config = dict(
    n_experts=16,
    experts_per_token=2,
    d_expert=224,
    d_shared_expert=0,
    router_score='softmax',
    routed_scale=1.0,
    balance_loss=0.0108,
    vocab_size=16925,
    norm='rmsnorm',
    tie_embeddings=True,
    lr=0.0108,
    steps=8454,
)
Below are experts of layer 8 (counted from 0) of a mixture-of-experts language model. Rows are named router (the router's row for the expert), down (a neuron's output weights, with its number) and show model dimensions 240-319. Each number is 50 + 10 x the weight over its row's rms, rounded and kept within 0 to 99.
Before each expert's rows: "comes before" lists some tokens at least twice as common just after its tokens as in all text. This comes from a sample of Wikipedia text that the model never trained on. Tokens count by the router's weight.

# expert 8
comes before: " ", " the", " time", " year", " years", " United"
router:58 50 46 48 26 62 43 53 48 50 43 51 49 64 42 58 55 49 42 37 63 54 54 51 42 58 68 63 61 48 32 58 32 58 48 37 41 61 50 40 49 74 43 51 53 43 47 45 36 54 63 56 35 38 42 46 47 47 63 56 46 59 48 49 49 47 51 49 57 56 68 47 45 60 45 57 48 50 43 48
down0:71 50 47 46 38 36 39 63 49 42 56 50 60 35 65 32 58 48 44 38 50 54 66 68 49 37 40 42 62 40 30 48 44 55 49 48 52 50 43 50 50 68 53 35 57 50 42 34 58 34 63 39 47 31 52 47 71 58 56 60 53 38 56 49 34 53 61 63 59 49 54 45 56 60 53 53 44 43 71 58
down1:49 59 52 47 50 67 53 51 63 42 41 58 41 51 54 31 56 51 59 47 66 54 58 57 44 40 44 62 47 54 59 56 44 47 47 31 71 62 47 37 54 56 34 55 61 48 58 31 46 69 52 63 54 40 43 37 40 64 67 39 47 50 48 57 50 45 60 66 56 41 62 46 39 56 41 39 55 39 36 52
down2:36 64 53 53 48 60 50 61 37 36 56 59 39 75 61 47 44 44 43 42 55 54 52 45 44 58 71 58 54 30 45 62 41 46 46 41 46 46 57 50 56 57 42 41 48 60 45 57 43 57 49 50 66 55 47 39 53 44 51 44 36 64 51 46 38 47 48 43 66 42 63 38 58 59 48 76 43 42 50 34
down3:39 70 30 63 58 52 56 28 36 52 41 54 31 46 44 66 44 59 53 44 50 46 65 47 37 37 41 47 61 36 45 42 56 52 55 55 46 36 45 29 59 55 56 67 34 55 57 55 49 42 58 44 57 35 45 50 61 43 24 51 24 52 55 45 44 51 38 43 40 62 49 46 45 58 49 43 47 44 66 60
down4:37 42 46 49 57 53 76 39 51 48 57 58 49 45 62 37 41 62 56 54 46 47 45 51 65 48 44 51 56 61 59 41 41 48 37 51 65 45 54 51 53 53 65 52 45 48 65 34 41 47 52 38 50 53 37 41 44 53 39 53 45 32 61 39 61 33 51 57 42 46 60 57 53 49 41 57 32 41 48 61
down5:56 54 65 49 59 54 38 59 55 50 53 53 66 51 66 69 35 26 48 67 38 40 36 48 52 60 27 41 51 55 36 69 42 37 56 50 56 60 83 56 52 58 52 56 48 56 67 48 51 53 47 50 35 44 57 51 37 47 52 50 39 67 34 59 50 33 65 59 54 65 36 38 45 72 51 43 55 44 33 43
down6:56 65 61 49 40 40 54 47 55 55 46 60 52 41 48 51 49 53 28 48 62 42 44 59 51 43 63 46 50 50 70 57 52 47 46 44 58 40 42 53 67 43 46 38 55 69 50 44 51 54 60 53 49 55 65 51 61 54 40 48 46 53 54 42 49 41 46 45 59 35 47 44 61 57 58 36 58 52 48 48
down7:45 45 42 57 50 48 57 50 53 33 40 41 50 41 47 47 47 44 54 51 37 50 34 36 67 54 62 61 49 71 49 48 76 51 27 41 48 48 60 55 36 49 48 48 59 53 50 43 73 65 50 54 78 59 55 42 48 53 36 52 59 39 58 44 39 58 56 74 47 52 48 60 43 35 61 59 62 49 56 30
down8:80 61 61 55 42 57 50 62 53 43 51 53 58 55 47 34 52 43 53 35 50 58 56 65 54 38 41 28 54 36 51 51 53 46 71 48 25 50 39 64 55 57 54 60 66 41 59 39 50 44 29 36 47 47 43 62 51 54 39 44 48 62 52 46 37 44 46 42 40 49 39 39 51 58 44 70 48 46 52 80

# expert 7
comes before: " of", " in", " to", " for", ".\n\n", ":"
router:56 47 56 45 65 43 42 64 65 48 50 53 47 39 60 51 73 49 40 53 52 59 39 77 51 41 42 73 46 65 28 53 36 68 42 36 44 65 62 55 46 55 59 46 38 37 55 55 54 45 65 40 48 52 48 16 49 51 84 41 51 43 48 68 62 43 50 68 52 49 55 38 51 42 48 60 64 41 59 41
down0:46 47 51 48 51 69 62 51 58 56 52 43 60 51 58 45 41 45 60 56 45 40 46 44 55 45 71 32 54 48 54 52 65 65 41 45 53 38 56 49 58 48 31 50 41 53 24 49 50 60 32 58 41 43 40 46 46 39 59 53 54 42 57 36 51 44 54 53 42 40 53 62 40 42 35 65 40 47 37 50
down1:48 49 47 61 47 55 40 58 52 53 45 55 51 26 50 49 54 37 46 46 66 46 58 62 45 57 57 68 55 34 36 60 34 49 46 41 35 66 65 51 50 61 56 56 34 46 65 50 21 41 49 49 60 54 45 59 58 45 51 36 27 39 40 48 48 46 50 50 49 47 56 32 53 58 50 64 62 51 54 70
down2:56 51 66 54 48 47 46 44 64 54 47 34 37 32 52 56 60 56 44 55 32 54 64 68 44 64 45 50 62 56 63 63 46 52 44 43 54 54 36 46 72 76 37 45 64 61 58 50 55 43 55 42 67 40 60 72 54 73 54 66 49 50 46 62 39 29 49 37 37 42 73 76 36 46 55 36 56 49 53 54
down3:62 55 58 44 53 35 43 49 41 34 69 36 52 56 46 28 57 32 63 52 56 58 51 57 39 58 45 60 50 52 70 49 53 43 38 49 68 53 55 45 47 43 40 58 51 52 41 35 55 45 57 56 57 47 49 51 56 57 43 41 51 39 57 39 42 56 62 74 54 50 42 57 43 47 40 65 53 36 58 50
down4:53 56 46 50 51 39 54 62 51 49 45 50 37 62 49 51 56 45 57 52 52 42 68 61 47 59 54 53 62 48 49 69 48 54 45 61 58 39 51 58 50 31 47 52 55 49 40 61 56 62 45 63 55 51 58 69 65 59 60 30 48 57 42 57 34 67 39 50 45 23 52 62 56 58 34 50 50 51 33 52
down5:53 47 51 36 70 34 51 56 30 58 58 52 48 50 26 55 32 34 27 26 40 50 49 62 53 53 34 59 37 60 53 52 57 63 41 46 67 53 58 53 51 48 47 66 47 35 44 52 59 60 66 48 32 56 44 42 50 41 45 60 44 38 49 41 65 72 36 35 66 58 50 44 60 61 27 32 52 38 44 41
down6:51 57 49 48 52 57 31 39 45 55 74 74 47 36 48 57 57 35 58 36 64 59 34 40 59 48 61 61 49 47 56 43 45 45 55 55 46 54 69 62 52 52 54 42 47 52 57 32 56 57 59 61 63 59 47 53 50 58 54 46 52 29 41 39 39 44 38 39 40 49 48 60 74 47 47 35 40 43 50 45
down7:61 45 38 45 49 37 52 44 71 28 28 48 44 48 59 57 45 48 62 51 49 53 49 60 45 50 25 29 51 54 46 43 57 52 51 50 57 50 47 60 39 44 53 37 63 55 55 47 48 51 48 58 54 49 58 40 35 43 56 53 52 47 44 55 46 56 56 46 61 47 46 47 49 58 60 41 28 50 47 50
down8:54 53 42 59 54 48 50 48 50 45 46 38 82 52 45 33 47 52 36 42 40 52 52 42 42 55 50 42 57 36 46 28 57 35 50 49 42 50 46 57 63 47 65 64 55 37 50 38 46 47 50 50 29 45 35 45 67 63 49 52 51 62 57 58 47 51 62 18 48 53 45 67 42 56 34 53 51 42 71 49

# expert 2
comes before: " the", " a", " his", " to", " that", " he"
router:52 37 50 38 54 54 54 59 47 47 41 57 47 42 48 44 47 43 36 34 57 47 52 45 53 54 37 42 35 55 57 54 64 53 39 50 36 51 47 57 50 48 56 43 62 63 47 38 34 50 58 64 53 61 61 33 55 67 44 48 40 59 45 48 42 38 51 50 62 47 54 46 49 57 57 57 44 55 54 44
down0:63 51 48 45 57 60 47 51 57 45 51 42 47 48 66 58 37 53 57 55 41 39 49 52 61 66 20 47 43 39 58 51 35 52 37 60 41 37 32 49 30 34 59 53 31 64 55 63 68 72 48 56 46 43 48 49 47 51 61 46 45 45 52 32 51 48 55 65 65 39 47 67 49 42 56 38 51 41 58 45
down1:52 59 54 40 49 49 60 66 50 36 51 33 50 53 38 58 53 56 61 46 67 34 48 56 35 67 54 55 59 49 60 66 34 50 65 53 72 55 48 45 49 59 49 49 46 36 47 45 57 47 55 47 52 69 58 35 34 55 41 61 70 49 54 51 49 59 57 53 43 49 64 55 47 79 45 51 50 51 58 67
down2:58 41 46 49 35 62 56 54 60 69 52 29 62 57 52 49 45 57 40 55 47 25 60 56 43 56 46 50 52 40 50 73 58 50 53 46 42 52 43 44 50 39 51 59 40 47 45 83 57 48 59 55 38 45 40 53 30 40 52 57 56 59 41 53 53 52 57 52 50 51 50 56 37 48 68 41 24 51 47 54
down3:52 64 30 49 47 45 52 41 46 48 36 75 49 45 55 53 42 53 55 51 57 50 60 40 40 55 33 51 51 61 62 74 46 35 61 37 59 26 66 62 45 66 58 52 46 45 53 50 62 55 42 63 47 63 62 54 62 33 60 59 54 33 66 70 43 59 62 47 60 45 52 62 56 40 60 36 49 34 40 49
down4:50 41 44 51 45 33 53 44 51 32 57 57 52 46 48 38 34 36 51 68 42 47 48 52 49 49 33 59 58 40 35 25 66 74 82 62 35 57 48 28 59 43 54 58 54 37 42 59 53 46 52 52 50 38 54 45 62 52 59 44 54 47 61 55 51 47 75 32 40 71 38 57 39 48 57 49 57 44 67 34
down5:57 59 63 49 68 46 39 39 55 56 59 65 57 54 59 37 56 60 61 54 42 39 45 58 63 42 47 37 55 35 60 41 44 18 46 56 67 29 55 47 46 50 47 50 33 45 53 65 55 58 39 41 44 44 50 59 50 53 56 43 66 51 49 34 52 42 52 43 42 56 49 57 55 35 31 76 42 49 64 55
down6:53 60 55 43 44 40 63 54 54 60 62 42 35 46 50 60 53 34 50 52 40 32 34 60 50 57 64 61 38 31 50 57 37 56 60 43 52 39 54 58 51 39 38 58 57 57 68 59 77 57 51 61 56 56 51 37 58 39 66 47 63 57 40 37 54 40 68 42 58 67 67 49 71 63 56 61 44 50 59 54
down7:42 47 44 53 38 53 44 63 41 51 53 41 54 69 54 50 51 51 52 56 50 42 48 55 57 58 67 69 64 46 45 52 42 33 62 43 40 58 47 52 66 49 61 58 45 63 59 55 40 56 57 47 62 49 34 49 20 44 51 54 47 51 44 62 51 42 61 62 51 69 28 46 47 33 48 52 39 46 66 47
down8:71 57 43 57 57 55 48 45 38 48 48 50 59 24 48 66 61 66 63 55 32 41 67 59 52 68 53 41 48 36 54 54 54 67 20 59 53 59 28 43 42 38 45 49 52 47 48 54 48 33 56 54 62 49 70 37 29 23 48 47 58 40 58 49 50 31 58 49 40 45 69 38 53 26 45 58 42 46 51 41

# expert 5
comes before: " |", "–", ",", ")", ")\n", " |\n"
router:46 52 51 50 60 49 53 55 67 65 43 40 68 42 59 55 51 74 42 45 59 58 44 44 48 40 40 50 52 53 56 37 56 33 54 42 67 60 69 42 56 46 56 47 59 50 58 56 45 63 39 59 51 42 64 63 20 64 45 56 39 56 64 45 46 37 64 44 39 34 58 60 76 47 51 53 67 28 63 50
down0:51 56 52 59 33 57 46 44 58 52 50 74 52 49 51 56 70 58 43 52 37 61 56 50 50 50 32 43 70 47 44 50 76 50 67 47 39 47 43 48 59 68 46 67 42 39 42 57 47 62 61 45 75 41 70 65 43 48 46 41 54 39 59 46 47 52 52 43 34 39 51 56 59 54 34 53 45 41 57 51
down1:62 57 39 53 45 39 38 27 40 62 56 42 45 51 66 72 48 30 50 50 56 57 58 52 65 45 45 31 46 56 38 39 38 57 50 47 47 60 42 39 54 46 49 39 42 62 44 53 54 38 57 43 39 47 53 55 57 63 42 49 45 62 48 60 56 49 45 59 48 53 70 57 42 49 54 53 42 43 41 69
down2:40 57 55 51 50 68 45 52 35 52 55 39 60 63 47 49 63 43 40 37 58 41 26 54 60 39 37 30 47 55 71 35 34 75 33 44 56 28 54 52 46 48 47 54 58 52 53 25 46 63 52 59 38 47 44 51 47 43 59 50 59 43 57 42 50 56 61 39 58 49 44 57 51 38 55 45 47 57 38 43
down3:49 61 53 63 67 46 43 41 57 56 63 42 51 56 38 55 44 43 42 49 54 48 63 44 43 49 61 57 42 45 71 45 56 49 45 60 53 58 63 50 66 55 56 49 39 54 32 51 52 35 56 48 39 47 56 49 45 53 56 65 48 52 55 44 27 48 43 53 64 39 43 56 60 49 54 58 41 49 44 65
down4:57 28 50 54 50 50 46 50 75 42 60 57 44 67 60 56 68 31 62 61 50 64 61 39 45 50 44 60 28 47 57 42 42 43 51 33 48 46 49 44 54 63 47 61 73 60 52 46 52 62 53 27 53 51 48 37 52 48 58 53 55 54 51 28 50 54 51 69 42 40 58 25 55 61 53 33 35 41 35 46
down5:63 66 43 54 39 26 76 56 40 53 48 47 34 47 47 64 53 42 49 48 52 61 34 61 50 55 50 52 38 54 66 50 36 39 48 56 59 55 62 49 47 61 40 41 41 52 69 50 48 48 55 56 54 43 48 43 50 46 49 41 61 27 42 54 48 36 48 34 54 48 49 56 41 59 45 58 53 49 40 27
down6:63 44 33 45 51 38 58 62 61 42 51 26 40 46 41 54 40 57 40 56 40 33 44 30 33 60 52 62 57 52 57 39 55 45 48 56 38 46 47 29 39 61 54 65 41 44 72 55 45 51 47 35 45 54 47 47 76 55 46 51 47 55 65 28 41 67 55 53 47 48 54 52 43 66 51 34 60 48 46 66
down7:38 43 46 50 48 45 46 38 42 53 53 53 51 36 70 56 54 51 48 34 33 62 55 61 45 62 64 52 41 63 61 39 45 26 62 57 60 35 54 36 63 51 41 59 72 57 55 59 46 48 39 55 62 46 44 58 58 52 58 46 44 47 44 75 43 54 35 62 43 31 39 70 79 50 45 47 50 39 46 40
down8:50 53 55 38 55 25 49 64 50 55 61 52 57 45 49 44 59 72 46 62 48 62 53 51 68 39 32 43 49 52 35 46 48 47 39 52 44 58 41 45 39 24 40 61 41 49 39 67 42 41 57 62 45 52 25 37 45 42 45 36 58 52 62 66 64 63 35 38 46 70 73 45 41 57 35 62 58 58 46 44

# expert 6
comes before: "201", "200", "202", "199", "-", "198"
router:44 40 51 53 44 50 49 61 60 57 41 35 74 45 41 31 47 74 55 51 59 56 49 28 60 45 62 70 28 45 63 40 51 43 54 47 68 59 41 46 39 43 49 64 48 50 58 32 39 34 47 37 49 48 44 58 58 41 35 51 52 60 38 68 66 40 49 44 66 48 50 43 51 60 53 48 43 43 39 47
down0:38 62 46 35 46 38 44 47 36 50 46 46 42 57 52 48 40 39 47 48 41 44 40 59 58 48 57 38 55 51 42 58 58 39 55 35 61 50 56 50 50 45 41 39 69 58 60 46 47 47 42 55 49 54 56 45 30 43 37 57 49 55 58 51 51 55 51 43 50 57 48 48 39 52 32 52 55 39 40 50
down1:68 43 43 42 41 43 55 49 64 29 42 49 49 38 55 42 42 47 51 28 66 52 43 66 72 43 48 48 63 54 43 59 42 52 43 50 50 41 44 38 50 42 30 30 61 53 32 29 48 43 50 42 57 50 52 69 33 40 46 59 44 62 58 35 38 64 49 46 79 54 31 51 51 53 54 36 60 58 31 57
down2:69 64 53 38 53 45 32 61 64 74 39 48 43 40 53 53 53 49 48 53 52 64 54 58 62 59 37 58 56 61 47 52 47 46 42 57 41 52 70 52 50 74 53 70 51 51 53 39 43 44 50 43 45 43 38 51 45 43 57 56 44 47 72 47 49 35 35 50 40 49 62 55 58 39 52 34 71 41 42 54
down3:58 52 48 41 48 55 36 48 55 43 77 59 45 65 46 57 69 69 60 70 44 42 52 44 44 43 47 56 41 39 38 42 42 46 51 41 64 67 54 54 49 35 36 58 60 68 55 39 35 52 39 42 60 50 52 49 51 43 58 48 47 52 49 61 51 53 52 42 40 61 52 47 53 43 47 52 49 58 52 34
down4:37 50 43 58 51 71 30 53 54 40 63 42 52 52 48 57 52 24 65 62 45 66 53 51 71 60 48 37 51 56 38 47 60 57 44 47 58 55 49 56 63 40 48 48 48 67 48 52 59 55 37 48 55 50 35 32 52 50 59 57 28 55 71 46 64 62 62 64 55 44 29 53 37 53 54 49 31 62 60 40
down5:55 61 54 59 57 48 36 54 61 49 47 61 66 26 50 44 34 57 57 58 62 53 52 50 58 53 36 36 47 36 46 46 42 49 55 68 34 56 56 45 45 59 53 52 62 44 58 52 49 57 22 48 55 65 40 54 27 43 42 47 43 57 45 58 42 42 50 41 65 58 52 53 59 73 44 32 57 43 42 54
down6:47 57 46 56 53 43 45 48 43 53 46 48 57 58 43 49 45 56 40 39 64 60 38 56 61 55 41 52 38 44 59 48 51 70 48 53 50 49 53 63 49 40 35 43 37 66 39 46 57 57 42 66 34 33 54 44 70 42 50 39 37 50 50 62 62 39 64 67 37 53 52 42 48 50 53 60 36 52 58 41
down7:26 55 48 44 35 59 37 53 47 51 51 33 57 48 38 43 57 56 53 39 51 50 42 38 61 58 45 41 50 21 34 38 36 51 65 53 44 42 43 76 59 52 35 46 53 54 40 41 50 48 53 37 62 37 63 51 44 39 52 33 57 50 36 53 37 65 29 61 45 45 53 42 61 45 54 57 35 52 42 51
down8:44 44 48 42 36 50 55 59 58 67 48 43 51 56 55 56 57 30 34 41 43 58 52 48 69 51 35 55 47 69 31 59 43 43 51 45 52 43 54 36 46 47 49 49 61 48 41 64 41 76 41 49 35 58 54 38 61 51 56 50 58 56 25 42 45 41 60 36 59 53 46 65 30 59 47 54 37 38 49 36

# expert 0
comes before: ":", "\n", " |", "\n\n", " of", " by"
router:52 55 51 49 43 34 63 48 42 53 64 38 41 51 53 56 66 39 60 45 36 58 43 34 68 33 44 51 40 60 37 46 45 56 40 41 30 48 43 61 51 47 57 51 62 45 58 46 62 51 47 49 38 64 44 54 58 39 41 49 37 40 53 65 46 70 64 49 48 34 46 51 48 42 46 50 51 60 59 56
down0:61 54 58 47 65 42 61 49 50 72 35 54 46 23 52 62 47 45 49 52 49 54 44 49 46 35 58 37 52 61 52 58 55 45 58 56 44 41 50 46 87 65 49 45 34 38 59 54 33 52 52 54 37 50 57 40 47 51 40 47 41 60 49 53 65 55 65 62 49 67 48 50 52 60 59 41 51 62 41 58
down1:43 46 46 49 31 55 65 53 47 48 43 48 40 50 41 33 40 54 66 38 60 49 64 51 54 41 62 63 48 32 45 56 59 52 45 45 49 57 47 50 42 54 54 38 38 49 53 50 46 44 52 56 46 55 49 47 63 70 38 37 42 68 52 59 44 54 44 62 33 58 28 56 45 43 40 58 51 42 42 49
down2:62 55 47 54 52 35 47 37 28 47 46 54 43 42 61 42 33 71 49 46 51 45 50 41 57 51 64 54 59 53 65 45 53 50 39 57 69 57 32 68 56 36 38 42 38 42 43 53 67 35 39 37 30 66 49 42 38 42 48 56 55 43 66 58 52 63 47 58 51 40 33 53 34 52 41 47 64 47 55 46
down3:36 52 53 53 41 61 41 36 64 50 56 32 51 61 51 45 58 58 44 51 47 50 53 51 54 50 56 56 56 57 47 57 50 52 45 46 55 44 32 47 53 43 44 42 65 45 51 59 34 50 47 59 49 45 58 63 53 46 69 42 61 44 52 58 53 45 53 63 36 71 33 49 51 51 56 39 53 41 51 50
down4:46 44 59 49 41 42 59 50 59 67 48 54 31 46 65 77 52 50 55 51 63 45 47 61 50 49 36 66 39 50 42 38 49 46 59 45 55 36 45 58 70 52 45 48 46 37 60 45 53 56 54 41 31 50 42 73 60 63 54 48 45 41 57 54 41 38 43 49 55 63 48 58 62 45 55 54 46 47 37 47
down5:44 37 32 57 45 50 58 56 58 45 52 52 51 51 30 39 55 25 44 32 67 37 67 53 47 39 46 53 52 58 64 54 42 47 59 59 47 45 67 64 49 62 42 60 59 54 53 53 34 41 67 35 61 63 51 47 64 38 44 61 58 67 46 29 49 36 51 45 53 61 55 45 68 47 46 61 50 60 64 50
down6:49 51 45 32 60 48 50 42 63 47 58 59 33 79 50 55 68 42 60 52 39 37 53 42 39 57 64 47 37 38 65 42 62 61 61 52 51 48 38 23 52 37 35 51 45 54 28 49 41 76 56 48 30 33 43 52 49 39 68 47 49 47 32 51 56 41 48 42 39 55 43 50 39 52 37 46 53 52 25 47
down7:40 56 65 50 61 49 56 57 61 27 46 45 51 51 61 66 47 58 48 51 57 53 52 55 67 37 53 53 66 43 58 55 36 43 45 38 45 50 62 41 45 31 48 56 49 60 44 39 63 69 78 49 55 36 36 48 41 71 56 47 44 39 43 31 45 50 49 65 49 53 41 54 42 54 68 61 43 56 40 38
down8:34 63 55 41 48 57 36 58 58 45 45 64 62 38 68 61 61 46 49 55 63 47 53 53 49 65 39 44 53 51 49 55 70 57 47 51 53 45 47 65 68 35 66 67 58 54 35 58 47 63 48 46 66 44 51 56 30 41 35 51 56 68 49 65 56 34 53 29 68 54 51 58 54 50 61 27 40 54 47 45

# expert 15
comes before: ",", "\n", " States", " and", "'s", ".\n\n"
router:45 53 47 40 58 30 49 57 68 52 59 51 46 50 58 61 52 36 58 56 45 42 60 61 31 59 55 55 62 56 62 45 55 56 57 34 47 44 58 36 39 48 40 48 44 46 53 50 55 47 67 52 29 46 75 52 35 54 43 40 43 54 54 27 51 37 45 57 42 48 58 46 66 45 42 62 62 58 30 66
down0:60 49 58 46 46 45 48 48 45 56 41 45 53 50 48 44 43 65 48 30 56 33 37 52 40 44 52 60 40 63 39 68 89 48 65 56 58 47 63 59 49 42 37 74 53 50 45 55 49 60 49 47 42 54 51 62 48 56 57 40 50 45 35 61 53 62 48 57 50 61 64 49 44 64 42 45 37 43 48 45
down1:57 54 32 57 54 68 33 45 55 54 64 55 36 48 41 46 46 52 58 59 44 57 62 51 52 99 50 42 57 39 46 49 52 51 54 42 63 54 47 46 52 54 48 42 38 53 45 54 44 60 60 49 53 45 48 52 60 51 48 42 50 65 47 36 63 55 46 50 52 50 52 41 53 42 47 56 54 58 43 39
down2:45 49 68 69 60 48 50 50 69 64 67 46 39 49 44 55 41 42 54 59 56 52 57 51 36 50 57 49 34 45 69 61 57 49 51 64 43 41 49 65 42 44 58 53 53 43 46 33 45 33 34 46 43 50 16 60 74 52 50 67 43 43 46 61 61 61 48 54 43 53 61 52 44 54 48 51 47 40 47 47
down3:57 31 54 34 67 48 64 49 58 50 69 60 59 52 40 55 53 29 61 57 64 58 45 50 65 41 54 37 40 57 65 53 56 60 58 45 45 35 36 51 61 41 50 44 54 59 62 46 43 59 39 61 45 58 42 50 57 32 58 39 26 38 40 33 57 44 63 53 49 45 32 54 60 61 42 58 60 50 42 51
down4:47 71 48 56 57 68 51 52 43 50 57 41 55 46 53 51 59 53 43 38 41 60 66 42 66 40 32 67 50 49 43 59 46 50 51 37 61 44 38 60 40 63 52 51 48 80 35 46 40 51 48 48 40 41 40 40 50 57 53 58 37 49 54 49 32 57 56 49 42 61 43 60 56 47 61 50 47 52 63 41
down5:47 50 57 39 37 61 53 40 38 65 48 41 47 48 55 52 37 45 41 67 29 44 56 29 41 83 57 45 42 51 55 42 61 48 54 32 51 59 74 49 61 50 39 52 71 73 50 38 43 58 44 44 58 47 63 57 51 54 58 49 48 61 41 53 35 46 58 60 54 43 60 41 56 57 36 62 58 50 56 60
down6:53 71 43 56 39 51 41 44 46 53 43 41 55 60 47 50 51 41 52 49 61 45 47 78 52 51 48 70 42 65 47 49 51 53 59 56 61 63 53 41 63 53 66 36 42 67 60 49 68 57 59 26 52 38 51 39 56 59 43 42 56 67 46 35 46 51 49 33 57 47 52 43 48 51 51 50 61 62 57 31
down7:49 45 29 50 51 41 74 61 46 76 46 37 36 60 63 60 41 50 41 54 59 55 38 62 56 50 57 42 55 46 61 49 54 59 51 62 48 47 75 38 56 46 50 48 56 54 49 52 49 41 66 39 37 49 38 37 58 37 60 50 55 55 44 48 58 52 62 58 48 32 35 50 47 59 37 45 32 60 50 56
down8:56 45 51 44 46 59 55 49 63 53 44 54 44 30 72 48 50 67 64 56 42 50 53 67 37 62 60 39 60 55 43 33 71 55 50 53 39 45 54 50 50 50 64 45 41 23 57 58 41 49 45 51 54 53 37 39 46 56 50 50 45 56 43 47 45 50 46 40 57 51 45 52 49 44 58 45 53 21 52 58

# expert 3
comes before: "0", "-", "2", "1", "3", "4"
router:24 54 52 44 63 46 67 45 43 55 40 40 39 58 41 46 49 63 70 35 55 52 53 47 52 44 57 53 62 57 50 44 63 37 50 57 56 44 61 45 48 56 63 41 30 46 33 56 52 47 44 58 58 44 53 72 68 57 39 52 37 48 53 57 40 62 53 61 51 49 45 46 46 40 56 60 43 47 43 43
down0:50 43 52 47 58 74 32 49 61 48 58 53 65 54 47 41 34 50 48 37 44 54 57 50 51 61 46 56 56 53 52 49 31 64 38 60 65 47 55 61 42 53 41 50 66 52 50 45 36 63 43 48 55 45 62 21 43 62 44 52 53 65 47 48 63 56 45 61 48 51 40 49 47 62 44 56 61 49 58 65
down1:46 34 54 32 53 40 54 47 52 55 49 49 70 34 37 46 53 38 48 32 42 46 61 53 49 55 55 45 45 41 57 36 53 54 28 45 47 62 54 55 42 68 59 69 46 59 57 55 62 41 44 62 38 53 41 33 49 44 32 43 44 58 58 52 58 51 38 72 50 51 54 47 60 55 51 35 45 43 49 56
down2:48 40 52 44 53 53 71 54 55 37 45 50 50 48 73 61 44 61 47 49 61 41 57 55 55 60 47 54 54 40 53 45 31 48 46 54 52 49 46 46 44 54 49 51 66 61 56 76 51 60 42 62 51 57 43 54 51 60 62 39 44 37 55 66 57 66 52 44 28 44 65 41 51 58 50 57 45 59 33 45
down3:54 38 55 50 59 46 58 49 53 58 54 54 41 42 51 48 61 42 41 47 50 56 48 46 62 83 45 30 65 65 59 63 41 53 43 66 56 59 50 48 47 56 53 49 44 48 40 48 53 41 66 56 54 54 37 51 49 40 51 40 29 49 45 48 45 56 43 47 38 44 47 45 47 47 27 66 62 40 57 30
down4:32 56 78 52 59 41 48 51 42 53 53 43 44 38 48 61 54 59 65 46 60 34 49 39 54 66 53 54 36 51 71 73 73 55 59 49 46 39 51 49 61 57 59 43 48 55 39 38 60 46 52 43 49 46 67 58 42 49 46 51 47 58 46 39 45 58 31 46 55 46 50 50 53 65 47 64 55 46 36 59
down5:45 46 46 47 49 48 57 52 36 69 40 53 37 40 52 59 63 43 45 50 64 57 48 41 51 53 51 49 59 69 47 42 30 46 57 51 43 59 47 58 47 33 57 51 58 38 41 38 36 55 61 49 45 62 48 45 50 38 61 41 35 31 55 47 51 46 53 45 60 59 58 60 37 40 54 34 38 45 70 48
down6:36 48 52 38 34 38 38 56 40 78 67 38 54 54 48 42 39 37 48 45 50 39 56 47 49 47 55 55 50 51 50 58 53 50 56 49 51 50 52 45 62 47 29 41 52 47 47 37 62 59 68 69 34 45 31 63 76 60 58 43 49 57 53 38 40 39 53 43 53 56 41 43 41 64 64 30 41 42 49 46
down7:59 65 48 54 38 53 47 34 59 50 54 46 56 55 56 50 47 82 38 51 55 50 54 43 45 47 48 51 42 49 47 68 45 54 47 50 60 37 38 59 36 47 26 50 58 56 47 43 54 48 50 58 48 51 52 48 45 39 47 44 40 50 40 49 51 57 46 52 54 48 59 54 49 37 45 66 56 68 50 48
down8:34 57 74 46 50 47 65 32 70 53 64 46 69 40 59 61 46 58 28 61 42 56 67 45 27 49 38 56 41 45 41 65 56 47 58 54 38 43 39 43 58 54 57 38 59 43 45 56 52 52 51 40 53 38 71 45 45 37 38 57 57 36 25 36 45 63 64 64 48 45 45 53 56 48 55 64 49 42 54 46